Below are experts of layer 11 (counted from 0) of a mixture-of-experts language model. Rows are named gate (a neuron's input weights, with its number), up (a neuron's input weights, with its number), down (a neuron's output weights, with its number) and show model dimensions 0-255. Each number is 128 + 24 x the weight over its row's rms, rounded and kept within 0 to 255.
Before each expert's rows: a language model's description of what the expert responds to; "raises" lists some tokens whose logits its average output raises strongly, later layers aside. This comes from a sample of Wikipedia text that the model never trained on.

# expert 20
Nouns after the or of the naming institutions, places and media works: Army, Navy, Europe, Committee, Supreme Court, album, film.
raises: " and", ",", ", ", "."
gate0 [ 90 149 115  98 127 139 152 126 137 101 176 138 120 137 131 147 116  83 135 170 131 132 188 116 178 123 114 137 119 120 140 170  96  86 151  95 152  78 143 123 174 143 142 118 141 102 118 122 125 105 193 127 143 141 110 157 130 116 121 104 128 112 114 136 146 159 141 109 113 139  95 122 151 101 125 119  85 128 104 122 147 128 174 107 122 120 112 117 133 165 155 128 114 121 142 143 104 143 151 126 148 120  89 130 127 106 159 114 120  96 147  97  94 139 100 105  89 102 126 181 127 120 122 132 143 107 136 120  98  70 129 100 132 141 125 114 156 116 149  96 136 134 163 103 127 144 108 143 110 130 144 112 123 137 122 153 132 134 124 119 105 143 120  95 117 175 140 108 123 179 112  91 126 103 124  80 108  87 156 129 123 137 175 150 122 112 101 121 128 187 122 149  81 153 139  98 163 178 157 137 162  87 125 174 176 128 138 150 158 115 120 101 106 108 128 153 119  64 121  77 117 133 157 148 107 144 119 151 101 112 190 131 124 126 128 158 134 102 137 135 125 156 147 161  86 114 126 143 111 141 148 104  98 145 156 152]
up0 [109 139  88  90 121 115 116 137 142 127 107 116 123 150 145 116 168 128 146 143 170 144 167 139 172 128 131 145 128 106 168 169 131 121 163 146 117  62 134 134 111 128 138 126 157  92 151 138 128 103 113 109 135 149 110 123 114 126 141 131 149 123  82  81 141 184 157 128 140 122 116 159 161 125 131 154 101 150 167 139 144 138 161 124 116 101 128 122 145 147 132 113 100 129 153  95 124 111 155 119 123 123 129 122  85  95 119 139 127 101 131  74 140 127 146  77  95  95 117 197 127 151  82 107 113  84 172 108 120  69 108 155 138 124 123  99 108 134 162  93 125 126 118 114 115 111 139 143 129  97 138 103 121  99  90 149 118 118 129 132 116 159 125 105 152 151  87 130 129 137 146 128 162 102 115 150 109  90 122 114 115 161 133 171 108 120 106 146 163 126 106 115  96 103 120 139 124 180 147 118 153 145 144 139 151 101  98 175 157 141 101  78 112 157 116 164 128 109  91  96 149 101 185 123 113 147 174 149 114 133 138 143 162  98 137 149 130 116 152 151 148 135 104 124 109 101 151 161 166 148 169 108  96 136  94 129]
down0 [110 142 144 129 102 142 124 117 122 108 131 104 139 142 125 154 136 118 119  85 129 123 143 118 146 116  62 144 121  90 117 128 139  91 132 125 136 139  86 131 137 131 139 111 130 130 159 140 109 109  82 141 137 146 119 121 123 149 151 162  98 160 161 116 146  73 113 123 148 130 148 106 142 131 144 115 121  88 105 112 119 109 141  90 133 200 123 127 202 128 111 163 155 127 153 159 130 116 122 136 130 163 140 139 146 127 131 121 117 144 140 166 104 115 144 181 123 141 156 112 135 124 146 113 116 178 128 183 154 190 118 118 116 101 115  83 139 109 111 114 129 144 106 129 126 144 111  94  97 147 152 134 124 124 122 153 132 122  92 145 155 124 106 130 122 153 120 131 140 183 144 122 135 136  70 151 140 108 106  82 135  82 120 122 135 149 107 116 102 135 123 135 166 138 149 154 108 102  84  97 158 150 118 168 191 127 111 105 128 134 165 130 128 101 100 145 126 136 159 138 156  94 145 146  86 133 131 110 111 157  38  98 120 133 138  97 145  76 160 160 132  76 154 125 101 163 125 146 110  92 106 132 111 144 114 145]
gate1 [133 136 110 122 108 110 126 138 120 144 157 152  91 143 135 160 149  86 136 106 134 151  85 124 128 151 125 142 106 161  89 125 180 135  95 157 104 137 143 125 159 135 109 176 129 137 127 127 158 150 165 116 151 137 145 122 129 129 175 114 100 150  79 134 131 112 127 134 124 139 147 132 123 145  91 129 134 146  87 125 138 159 126 155  74 150  99  70 114 140 139 150 118 118 146 123  99 125 148  99 124  98 117  90 146 113 145  85  71 116 123 131  79 158  95 124 111 107 119 116 123 137 129 151 133 168 116 163 144 125 174 172  83 118 124 117 180  98 127 146 102 141 132 129 123  99 111 166 149 101 142 114 122 138 129 127 118 121 123 118 114 136 107  98 115 149 129 161 152 144 128 115 113 121 203 155 131 144 132 127 143 187 115  96 130 104 134  97  98 135 110 157 125 106 148 105 123 137 120 119 119 131 133 146 230 116  96 102 153 117 128 138 163 109 162  48 107 146 171 124 108 122 108 176 127 127 147 118  97 135 157 114 112 143 121 126 141  99  98 126 118  81 108 110 125 114 139 136 104 128 150 131 164 163 148 117]
up1 [135 157  94 112 103 122  85 127 116 102 139 180  98 121 113 134 122  97 121 129 138 148  84 131 125 176  86 110 129 159 117 124 176 164 107 151 108 135 178 136 171 130 145 158 116 157 104 132 121 140 154 100 132 144 105 147 117 113 172  90 116 159 104 138 109 127 139 133 131 124 138 134 130 131  93 105 134 102 143  80 157 140 141 113  86 135 126 104 119 164 117 118 120 128 155 149 144 119 147 142 155 104 103 106 139 144 140  87  90 112 144 115  98 150 126 118  97 110 143  99 134 122 108 103 138 150 120 149 105 150 149 153 102  95 119 131 154 121 123 154 138 135 134 159 109  79 127 176 142  88 133 149 109 137 133 121 126 112 145 142 109 149 141 100  70 139 102 139 166 139 148 113 121 108 193 161 161 122 150 120  97 209  97 129 133 134 147 130  89 124 126 168 123 117 118 117 151 167 118 133 115 126  85 153 210 129 116 103 139 114 114 142 180 126 140  70 135 157 167 111  94 154  91 152 133 117 142 119 132 124 186  90 122 138  85 140 139 135 111 114 104 108 121 104 103 134 124  98 140 126 130 102 151 146 140 132]
down1 [120 117 160 136 159 126 163  83 131 114 179 120 145 102 113 139 123 143 144 136 109  88 163 122 144  63 134 139 148 139 144 100 109 163 138 128  99 151 131 134 146 109 139 132 144 124 122 113 110 105 149 102  92 140 139  91 146 140  72 161 131 121 141 114  96 154 124 130 126 100 108  91 123 103 127 131 120 156 133 109 141 140 137  96 149 137 146 143 126 141 111 128  87 149 118 127 112 142 138 140 124  95 133 126  88 158 133 135 140 152 124 158 116 112 145 116 143 104 132 113 151 140 130  85 137 114 165 160 143 125  78  57 171 111 139 122 116 117 175 119  99 149 111 113 151 135 171 107 116 148 107 127 155 138  96 120  93 126 128  96 137 139 122 121 103 144 134 126 148  87 162  61  85 180  91 101 112 113 154 146 163 118 108 137 114 126  96 152 108 151 147 125 139 169  91 175 132 150  89 165 130 151 164  97 100 138 126 159 118 150 121 121 129 106 117 231 138 125 137 146 124 148 151  92 141 121  84 155 133 135 151 101 130 109 108 139 115 119 145 110 157 118 131 150 106 118 153 156 169 102 155 116  73 135 151 135]
gate2 [114 120 114 144 161 123  80 142 139 174 198 158 115 108 111 144 115  58 145 166 127 107  50 144 154 141 122 119 142 156 158 118 123  86 185 152 143 157  96 125 163 109 112 119 121 114 112 136 136 140  92 120 131 113 165  91 115 135  99  95 164 132 122 135 115 114  89  89  69  94 100 144 135 111 152 146 132 150  93 113 117  96  83 132 147 159  94 156 125 156 110 136 183 147 178 139 104 145 162 109 111 148 144 140 118 154 141  96 123 111 116 124 150 124 127 163 135 146 137 142 134 130 105 155 108 122 120 124 137  84 102 136 113  99 135 130 116 130 133 140 151 109 127 132 159 137 174 121 149 167 125 152 126 126 164 134  98 152 175 116 137 148  91 110 123 128  98 141 109 192 104 145 110 116 133  95 150 128 120 129 123 138  86 170 106 128 125 145 151 123 156 108 117 118 140 106 167 123  87 130 156 112  96 144 171 175 135 116 146 151 112 130 108 138 149 161 128 107 115 141 131 127 126 135 125 122 130 111  94 111  90 137 136 105 147 129  97 156 176  74  92 114 115  96 138 141 125 119 129 135 111 131 144 112 108 118]
up2 [132 131 152 164 110 132 130 134 148 129 171 189 116 106 154 171 153  56 169 136 157 117 132 100 118 116 123 118 140 100 113 101  86 129 166 122 128 137 102 147 173 115  89  81 118  96 128 132 116 146 121 132  85 143 107  96 106 102 126 125 116 135 164 117 126  93  99  89 121  83 124 122 179 137 167 146 136 127 115 155 156  88  97 118 135 120 120 132 118 146 160 157 109 144 158 162 110 121 124 134 148 153 122 127 122 168 158  85 120  84 104 124 100 128 127 144 113 115 143 153 118 111 109 148 156 120 151 114 119 118 101 115 147  74 131 142 118 116 211 112 163 147 129 149 115 147 160 114 116 129 107 158 116 136 117 118 131 177 163 147 122 111 116 168 144 135  98 135 144 139 126 152 145  87 114 101 129 118  74 136 150 135 115 169  65 156 143 153 126 123 104 115 143 121 141 125 159 132 128 113 104 169 105  98 124 126 164 123 170 137 135 127 116 105 102 188 147 142  94 118 140 143 133 144 148 130 145 137 117 113  97 143 145 107 110 176 131 153 144 112  82 103 111 123 138 117  99 124 107 156  74 103 142 129 116 134]
down2 [159 133 174  83 130 143 116 157 118  99 141 102 109  87 140 104 166 132 127 119 110  88 111  96 119 126 126  81 147 128 113 113 121 124 164 160 129 103 103 119 114 120 114 111 104 108 146 108 136 106 110 128 108  92 164 108 129 130 149 130 131 114 173 141 144 146 111 133 111  81 102 121 117 110 168 134 102 104 126 148 149 132 120 137 184 108 126 140 168 159 119  65 142 162 115 175 175 126 110 123 126 111 147  91 118 129 118 134 146 125 113 134 136 115 128 125 146 118 156 115 128 144 115 129 127  86 122 139 100 140 150 158 139 187 169 141 197 138 133 124 127 101 121 154 101 139 122 107 137 111 106 170 102 120  82  72 132 140 117 146 141 103 202 186  93 102 155 131  97 178 128 101 156 134 157 157 128 110  90  92 174  82 128 124 134 148  98 132 119 143 160 127 120 110 153 151 110 140 157 144 110 143  92 113 105 117  95 114 106 126 159 119 164 136 118 130 131 136 125 116 114 153 147  93 103 149 166 151 117 141 139 143 180 133 119 131 138 118 136 154 130 165 100 116 134 117  90 140 180 141  84 108 116 104 137 136]
gate3 [136 132 153 157 151  91 113 103 123 137 127 156  99 126 155 105 120 146 104  79 164 114 117  82 170  97 101 130 101 154 124 159 109 107  77 134 117 114 121 160 138 137 160 120 125  95 130 137 153  97 106  94 140 124 149 118 129 149 126 116 147 141 126 150  90 123  89 134 127 129  67 114 135 121  83 156 125 132 143 118 133 135 156 146 118  97  89 104 112 130 114 123 154  88 153 107 128 110 116 128  90 139 133 152 186 134 131 120 138 113 115 123  99 134 160 130 122 124 120 128 125 132 168  80 148 129 125 146 169 158 161 134  95  99 140 134 191 136 150 174 168 115  77  99 127 111 116 140 135 162 181 116 144 132 171 157 142 117 139 102  88 117 129 124 147 131 147 111 175 151  93 137 125 141  93 140 126  93 128  87 157 143 110  65 138 142 120 172 117 113 163 120 153 117 130 143 133 144 127  98 122  92 150 122 110 149 151 123 135  95 134 123 165 117 155  68 129 176 111 116 165  76 119 130 129 107 162 121 170 127 139 117  84 190 165 127 132 117 156 133 139 116 112 116 121 137 146 104 127 134 168 119 104 143 144 109]
up3 [148  87 135 153 118 115 104  88 142 102 114 137 118 123 117 113 106 141 118 106 139 126 149  88 104  98 134 151 104 128  97 148 112  87 142  96 130 130 136 132 118 141 119 145 124  90 133 155 125 160 137 111 118 131 153 115 133  74 169 123 151 121 116 146 125 118 107 139 106 119  90 139 140 123 149 126 136 161 111 142 134 151 109 124 151 144 107 119  88 143 109 111 166  91 146 105 120 127  79  89 149 150  97 131 133 140 135  82 132 110 116 128  85 120 136 159 121 145 157 145 116 127 135 118 142 174 131 129 126 127 160 127 130 108 128 135 168  98 154 159 155  84 107  67 150 115 100 115 104 132 174 169 138 132 125 120 136 128 105 126 120  96 113 123 122 182 154 136 173 154 157 144 116 148  61 132 137 128 107 107 128 112 112  94 154 147 173 123  80 109 129 137 146 124 124 136 140 147 150 106  93 111 143 140 123 149 138 128 150  98 117 135 139  86 116  62 128 200 129 145 150  86 117 179 138 106 147 168 151 154 106 138 106 140 147 106 166 120 119 183 147 129 123 164 170 139 176 125 125 183 137  88 141 167  74 127]
down3 [ 93 134 118 160 143 107  87 135  67 156 109 100 121 112 117 135 112 171 144 122 107 130 136 140 100 144 117 140 177 107 136  94 145 163 104 148 144 148 111 139 140 143 112 163  95 120 125 155 121  81 101  91 126 116 122 101 170 116 101 109  99 134 120 129 123 113  78 121 135 143  99 123 114 157 124 174 158 117 118 136 103 149 158 153 111 106 114 154 148 118 115  82  82 121 163 178 102  99 127 169 111 141  94 162 126 125 141 154 157 125 120 120 129  98 138 122 121 115 120 153 136 208 123 115 147 102 122 101 167 140 121 140 117 124 144 104 124 144 155  83 146 131 156 158 105 115 134 138 118 131 128 117 125  95 126 142 122 135 122 125 118 131 137 125 158 135 156  78 130 128  97  94 141 151 172 145 131 154 127  93 109 180 152 143 144 118 113 148 104 130 127 119 116 128 108 169 120 131 116 109 141 157 135  94 100 133 162 112 117  96 127  92 133 142 157 233 129 144 131  81 169 154 130 142 125  85 134 102 152 106  84 171 145 155 150 108  97 115 167 138 120 179 137 147 145 110 103 136  97 132 131 117 116 118 118 119]
gate4 [142 115 131 194 137 125 164 157 128 146 123 124 136 109  92 104 137 127 139 108 184 135 148 134 122 140 153 106 136 151 134 144 152 150 124 131  90 179 100 138 147 116 141 103  96 140  98 138 105 144 139 107 135 144 127  92 132 122 103 120  86 128 119 121 143 164  99 100  89  93 143 153 135 149 150 175 104  88 105  93 125 139 165 128 138 129 143 127  93 105 152 112 142 144 119 146 145 126 169 134  87 110 126 172 106  81 111  96 106 100  91 160  94 117  98 141 111 121 129 150 120 104 124 126 143 150  97  69 117 130 144  84 140 119 135 159 134 158 108  89 122 119 154 121  74 143 104 153 110 140 152 117 119 125 117 122 130 129 107 184 131 142 157 121 132 174 126 140 124 185 144 130 141 145 154 103 149 116 116 163 132 141 127 123  73 123 124 135 158  78 179 132 159 135  99 157 166  99 161 105 147 143  85 158 109 144 122 149 102 157 124 143 121 128 127 128  97  96 113 163 116  88 145 101 149 124  87 149 131 153 123 154 169  85 152 138 144 109  92 114  95 135 157 102 136 121 160 138 118  86 174 133 134 136  97 118]
up4 [138 105 137 153 113 143 149 132 107 159 120  82 145 136 137 106 141 111  93 175 151 137 135 136 112 128 143 111  96 145 149 125 152 160 141 114  88 160 127  95 177  99 132 145 107 169 133 119  84 122 128 140 135 111 113  90 142 141 156 156 134 123  73 163 152 126 107 116 119 129 137 126 134 115 147 144 107  60 108  95  89  88 112 152 144 137 134 136 115 137 126  97 112 112 115 141 148 129 169  96 141 154 156 114 137 100 105 154 140 112 131 141 112 159  89 134 143 129 147 149 155 122 106 136 103 143 126 110  91 159 132 126 126 114 121 135  78 148  88 102 101 123 174 137 116 154 139 124 113 158 127 103 137 116 138 139 145 102 135 175 171 136 131 122 134 179 125 137 153 127 156 129 136 135 131  68 151  99 111 179 147 135 123 139  59 132 143 105 133  98 160 101 155 150 109 145 116  79 127  79 117 137 119 178 120 154 111  87 103 182 129 147 104 160 103 140  87 127 138 122 119  92 139 134 153 145  80 121 118 136 114 142 173  73 136 150 169 103 108 105 132  80 158 158 137 139 138 144 114 129 147 173 137 104 114 126]
down4 [123 140 111 118  98 149 111 159 143 112 110 126  79 104 125 111 124 124 119 150 111 139  81  89 144 132  97 142  51 130 103 151 117  92 129 126 129 100 170 138 138 138  96 134 153 126  86  88 128 157 105 137 137 105  84 144  75  88 140 176 158 108 147 223 114 123 131 101 163 136 135  72 124 153 174 141 115 117 119 192  93 148 139 143 161  93 115 130 132 158 156 150 144 116 123 142 134 167 128 121 117 122 149 110 101 155 111 104 169 134 130 130 136 154  93 148 107  97 135 139 122 130 151 104 137 170 185  93 142 128 148  99 130 176  91 125 101  99 118 116 115 102 117 168  93 124 112  94  87 124 113 124 129 102 142 131 127 140 126 122 124 134 106 125 134 123 132 164 126 161 117 133 164 130 120 107 140 115 109 170 110 103 179 128 131  96 133  89 139 144 162 113 124 115 140 115 149 107 114 170 113 134 152 163 146 108 118 119 127 134 121 140 122 110 150 165 137 110 168 135 109 131 122 125 128 159 136 142 105 155 165 102 121 126 155 159 123 139 105 141 160 135 159 128 129 106 138 103 150  83  92 159 128 136 156 110]
gate5 [135 127 108 119 167 117 122 147 174 128 121  99 133 113 124 181  89 109 136 162  86  89 138 180 158 128 101 135 155 103 160 138 130 181  97 147 131 133 134 149 154 164 131  61 148 141 120 132 128  77 118 125 104 133 110 183 135 117 154 114 108 128 140 121 151 143 165 141 138 131 103 131 122 107 153 135 175 197 154 155  73 107 137 125 116 132 132 117 123 126 110 142 133 105 140 114 157  79 131 133 127 119 118 164 104 146  97 158 152 107 111  68 128 156 130  97 140 152 129  87 140 140 140  94 115 149  78 159 127 100 147 109 101 120 117 176 129 101 126 159 166 119 138  99 145 139 109 183 116  94 108 142 113 103 113 127 120 103 139 152 119 108 166 100 118 131 122 104 111 141 133 112  81 162 105 132 167 119 123 129 104 142 116 132 154 130 123 129 142 134 119 147 161 124 125 159 102 126 137 104 133 159  96 134 157 126 109 157 115 101  97 116 106 161  84  98 161  94  91 148  95 138 127 143 127 142 135 152 118 142 134  95 141 102 130 175 157 122 131 120 132 130  71 131 149  93 145  98 112 154 160 128 135 153  82 122]
up5 [137 139 160 134 158 144 154  97 165 100 148 179 143 139 112 138 115  85 143 111 131 109 131 151 112 143  79 141 114 124 145 122 157 167 104 167 106 121 141 127 159 147 151  79 165 123 131 138 126  71 121 143 122 102 116 174 154 115 131 130 112 121 112 117 141 123 103 118 169 159  91 158 150 125 141 123 130 164 124 120 138 135 160 141 115 138 117 143 111 115 176 138 136 125 124 105 146 113 139  95  89 106 125 146 118 142 104 156 130 105 153 104 163 106 131 146 159 130 128 103  92 124 125 103  84 131 106 129 132 107 147  86 126 111 158 156 115  99  95 138 122 133 138 138 149 120 121 160 105 160  82 165 123  87 160 109 117 150 146  97 133 115 157  91 107 141 132  92  83 141 125 114 146 165 130 141 141 121  97 154 124 141 125  91 124  86 121 119 133  83 120  88 129  91 151 165  64  79 125 114 107 171 110 128 144  95 122 139 140 154 158  99 153 199 112  93 175  79 118 167 127 129 150 115 150 169 147 144 122 151 145 111 143 134 119 161 149 128 139  99 135 126  72 134 116 111 121  90 129 157 156  95 130 161 130 119]
down5 [144 130 156 120 133 159 140 118 123 104 193 149  91 104 115  96 159 127 145 124 122  89 125  70 178 159 118 175 138 104 118 200 112 107 144 138 135 140 141 131 155  97 128 108 162  94 151 135 106 124 119 117 142  98 122 150  88  94 101 106 136 129 113  97 176  59 151 128  92 131 131  96 167 156 110 159 141 134 147 123 106 117 119 129 138 143 134 107 120 117 125 119 127  97 129 141 123 116 106 122 129 162 132 140 169 105  80 134 127 132 110 156 133 144 126 135 112 161 155 147 128 153 125 110 146 144 115  85 112  95 110  94  71 138 118 133 138 140  91 110 117 142 161 132 153 154 107 156 119  94 100 135  94 134 150 133 142 101 138 126 135  98 146 104 134 141  99 140 166 131 131 135 140 123 155 174 175 105 111 122  90 122 108 150  84 143  76 108 188 153  98 149 130 138 151  96  85  80 135 109 177 116 122 127 108 114 149 127 120  88 161 128 132 102 150 123 163 101 130 108 100 134 137 166 134 131 140 126 132 154 121 129 111 148 145 122 140 126 136 109 120 171 131 123 122 147 140 103  92 141 181 162 134 132 183 120]
gate6 [105 130 124 133 140 171 105 126  91 115 175 143  83 155 107 106 129 123 117 142 142 117 119 125 134 132 120 106 145 122 121 174 112 106 117 169 146 121 165 141 142 135 161  86  98 165 151 125 133 143 130 101 113 148 160 125  93 141 115 108 124  99 144 136 139 141 175 112 109 117  95 140  94 105 122 139 113  92 121 109 122 133 140 134 113 132 107 134 101  93 133  98 155 145 129 126 169 144 139 106  91 100 140 139 125 156 133 114 122 131 103 105 156 138 133 152 135 156 126 103 161 139 161 113 128 131  96 106  96 165 146 107 147 131  71 102 158 143 106 180 154  85 146 104 147 117 128 130  86 159 131  90 119 153 128 107 143 108 156 137 123 152 137 126 124 140 135 153 101 135 105 121 143 147 167  86 141 176 103 135 141 127  94 114 127  88 107 159 113 112 134 166 151 122 105 140 103 149 139 136 117 173  96 116 109  91 177 113  96 164 131 142 120 125 128 129 118 148  96 123 127 132 127 121 106 153 147 107  93  97 165  97 197 113 127 153 200 195  67  90 130 151 124 107 115 138  98 132 129 149 117 136 205 132 109 115]
up6 [103 111 120  97 141 195  58 123 103 136 136 136 115 182 128 101 124  98 150 150 143 148 143 153 123 100 125 118  99 118 123 167 103 147 126 175 123  87 166 122 145 144 171 102 119 178 130 126 170 106 136 107 121 142 155 115 117 156 137 129 145 126 142 172 115 138 132  91 128  66 108 145  89 125 127 149 127  99 177 116 117 157 126 137  90 146 108 133 109  86 118 109 125 173 126 131 152 143 122 105 141 131 132 150 114 161 146 150 115 146  84 147 108 133 110 134 116 162 119 143 138 152 151 117 113 112 124 140  97 142 155 110 124 132 121 101 134 118 141 175 120 121 110 103  91 120 119 134  74 134 141 118 129 144 127 112 152 100 158 130 127 116  86 121  99 131 142 130 129 165 103 107 163 126 130 121 133 121 127 124 119 134 102 118 129 119  99 147  81 119 145 157 164 129 110 121 122 149 122 143 116 158 118  86 108 112 143 114 128 148 150 165 119 123  89 122 153 143  76  91 146 143 104 117 130 108 179  81 127 143 166 129 165 128 152 137 165 166  45 127 147 105 147  73 131 150 101 123 113 156 142 101 163 187 137 111]
down6 [107 165 142 183 100 130 155 149  83  85 147 135 136 162  79 146 148 127 126 132 157 162 134 119 130 147 105 109 103 114 124 142 107 130 128 117 141 161 147 105  92 163 125 139 123  96 132 144 101 131 167  91 107 160 153 141  66 150 120 173 103  98  91 140 137 112 166 110 106 128 157 134 157 143 149  72 151 120 143 155 134 149 112 126 131 146 127 121 126 145 153 138 102 155 111 137 138 152 124 143 151  92 122 134 137 156 128 146 116 138  98  94 114  63 150 124 127 154 140 163 116 163  85 120 114 152 136 128 165 114  88 119 118 124  88 163 131 114 126 176 105 112  98 151 135 133 131 120  93 149 152 109 108 136  96 155 122 130 120 120 129 144  92 135 139 148 131  77 118 144 106 126 129  86 104 139 119 144 159  96 167  91  93 149 114 114 163 129 172 147  87 173 143 123 157 174 124 136 128 141 122 120 105 109 142 158 125 117 112 111 121 148 139 148 140 153 108  99 134 161 147 150 109  94 118  97  62  90 129 126 111 109 109 120 144 110 144  96 131 154 119 159 137 167 113 125 130 162 112 171 116  70 145 134  75 128]
gate7 [135 133 134 127 151 119 148 135 140 118 142 123 172 138 102 146 136 103 108 127 143 154 125 132  84 106  97 114  56 128 137 131 139  89 115 157 118 155  77 114 108 139 128 152 143 143 151 126 162  94 141 155 140 111 129 165 108 170 142 156 124 149 125  95 147 126 150 125 110 141 162 104 119  97 155  95 147  94  80 150 144 128 148 141 140  90 129 164 125 148 117 143 130 132  84 127 123 144 123 122 162 135 135 120 105 133 121 138 125 162  70 127 119 129 178 145 121 151 124 124  84 185  72 104  93 118 122 146 131 134 128 134 137 137 105 108 128 110  83 154 120 161 133 137 123 123 129 112 133 110 149 118  79 149 106 130 169 175  70 138 122 106  77 158 136 147 137 122 120  99 104 172 143 136 181  97 196 161 109  92 136 115 127 142 111  98 100  98 142 167 125 109 143 127 125  98 122 138 128  79 149 142 157 115  80 105 120 133 179 129 157  94 151 133 158  85 137 124 111 114 118 132 126 136 168 106 113 150 151 146 124 133 142 145 155 136 116 151 144 118 181 102 133 148 112 100 114 132 105 136  96 169 105  85 123 132]
up7 [141 119 159 138 138 150 165 150 137 158 174 136 168 150  70 143 129 100 110 148 129 137 132 122  81 143 131  71  96  94 134 114 127 130 133 153  79 162  92 125 117 174 120 112 135 153 128 129 125 105 119 164 120 137 129 118 136 177 137 135 134 155 123 107 105 128 128 100  71 151 146 103  95 114 142 104 160 121  88 110 139 136 112 166 134 116 169 136 138 107 122 154 128 149 101 132 123 103 137 122 155 117 128 104  92 109 152 161 133 148  69 118 119 142 164 121 107 127 132 159 129 178 124 119  85 112 101 146 114 116 129 157 125 143 109 127 129  87 102 154 121 160 121 113 134 118 127  90 140  83 140  89 129 159 116 134 138 111 103 169 120 131  86 159 153 164 120 137 152 129 139 165 103 143 178 138 209 167 116  82 129  97 132 133 116  96 113 113 133 142 107 130 131 118 114  84 135 137 145  85 160 141 166 137  90  89 117 120 159 100 194 110 144 102 155 113 139 104 154 139 104 153 130 113 151 131  91 115 139 134  98 133 166 127 159 112 122 140 139 117 146  88 123 120 134 110 115 119 133 173 118 162 129  88 123 114]
down7 [155 109 155 119 134 128 124 146 114  73 150 126 207 132 104 130 135 102 131  81 116 153 123 150  79 105 131 112 136 140 145 143 111 115 153 115 100 122 111 154 155 118 161 120  78 146  92 110 137 126 177 129 147 129 108 111 107 170 135  98 128 146  94  91 158 116 160 132 142 106 126 128 107 135 115 106 158 121  95  98 104 148 115 137 114 142 116 113  86  75 156 106 153 132 142 128 136 148 105 143 167 140 115 127 139 117 160 145 106 106 131 189 138 141 131 134 124  79  82 117 151 123 155 135 158 121 110 141 111  96 122 169 103 184 126 113 172 103 142 124 128  88 129 147 117  96 126 106 118 122 126 129 155 145 125 109 171 171 110 136 141 157 109 137 146 134 149  70 119 104  59 120 168 125 144 150  99 169 107 117 141 154 135 115 134 145 149  94 133 116 138 146 160 120 137 103 141 141 139 108  88 126 145 128 131 127  94 125 122 111 160 163 170 143 107 160 150 127  96 141 148 162 114 134  90 141 125 147 106 174  90 127  94 128 101 148 181 104 127 171 125 106 151  90 127 138 159  88 112 122 129 121 158 136 116 106]
gate8 [134 138 120 138 177 139 136 130 127 138 149 157 149 108 157 106 125 144 130 111 103 123 152 141 121 138 159 160  88 122 106 133 171 126 121 163 130 108 134 126 147 153  96 135 121 118 144 174  99 151 122 142 161 143 127 128 100 127 122 117 133 159 100  77 147 133 135 158 118 190  99  81 145 133 145 118 160 163  89 128 104 132 147  99 137  93 153 101 124  92 162 111 132 154 159 149 130 144 128  95  92 116 161 104 159  95 107 156 103 159  96 183 152 138 123 119 130 173 144 102 104 112 148 143  77 114  96 103 134 148 136 173 128  76  72 122 175 155 130  72 105 131  92  99 118 143 146 114 134 126 128 110 156 164 133 123 112 115 135 120 133 134 118 144 110 145 132 147 129 182 107  85 122 108 128 156 125 150  93 145 138 118 144 101 156  95  85 130  89 146 131  70 132  98 149  59 128 114 150  98 129 139 118 148 103 132 108 152 103 106 133 132 156 134  99 154 125 101 119 125 105 176 143 161 143 158 143 117 123 105 164 151 127 126 128  90 136 119  95 135 150 139 160 113 108 141 135 160 116 105  88 133 114 108 103 152]
up8 [155 122 130 161 108 149 144  96 105 105 108 115 128 144 124  87 115 145 139 110 137 134 143 142 140  87  85 119 119 102 110 118 161 161 112 159 115 102 100 110 125 144 117 178 120 117 127 150  99 155  94 125 131 132 124 144 107 176 156 175 146 155 137 114 137 109 127 180 133 184  85 130  80 115 125 140 186 155 142 138 120 107 137  93 144  88 117 114 107 127 163  83 134 118 176 139 130 124 133 137 102 123 135 130 153 142 134 171  96 158  97 172 148 175 116 155 107 154 103 110 131  88 103 160  92 144  99 125 121 126 119 173 161  69 104 108 132 145 140 107 139 108  83 137 131 100 152 128 129 135 151 157 109 164 145 137 118 112 155 137 137 122 120 103 123 131 136 132 131 181 116 103 133 127 115 104  91 133  75 165 144 118  84 122 127 109 105 120  91 134 173 112 141  69 136  81 127 133 116 104 139 120 126 128  78 138 112 148 160 116 127 153 121 139 120 141 181 135  90 123 129 141 151 164 154 189  98 130 137 107 141 120 142 157  94 108 144 147 124 118 151 117 108 127 136 161 112 122 135 118 118 109 110 182 112 131]
down8 [132 125  52 170  88  98 112 147 108 105 120 172 152 127 113 115 159 112 154 160 143 113 155 134 124 121  94 114 140 169 148 113 166 123 129 144 171 138 111 154 115 153 152  82 161 135 108  93 125 142 127 100 162 131 140 128 115  95 107 135 122 151 138 150 119 125 146 100 132 128 167 129 169 115 108 114 137 144 112 135 133  83 151  61 143 136 136 135 142  93 150 157 136  63 109 104  77 132 138 129 153 138  98 117 131 131 135 127  80 131 155 170 114 147 133 126 170 130 164 102 137 117 101 125 101 183  95  94  90 129 127 114 140  84 130 142 128  98 152 101 140 153 110  95 154 194 167 167 105 124 106 111 106 112 157 136 127 132 148 109 154 122  93 147  99 133 112 132 147 130 140 122 111 143 101 111 133 123 154 121 140 153 155  74 131 116 125 110 104 124 135 120 168 147 130 141  96 189 123 130 118 145 125 186 176 150 152  98 120 123  88 161 109 138 152 165 117 101  84 153 124 115 102 165 110 113 129 107 142 111 121 127 138 102 125  98 122 140 148 141 140 142 121 154 139 116 125 125 124 140 134 108  86 123  94 137]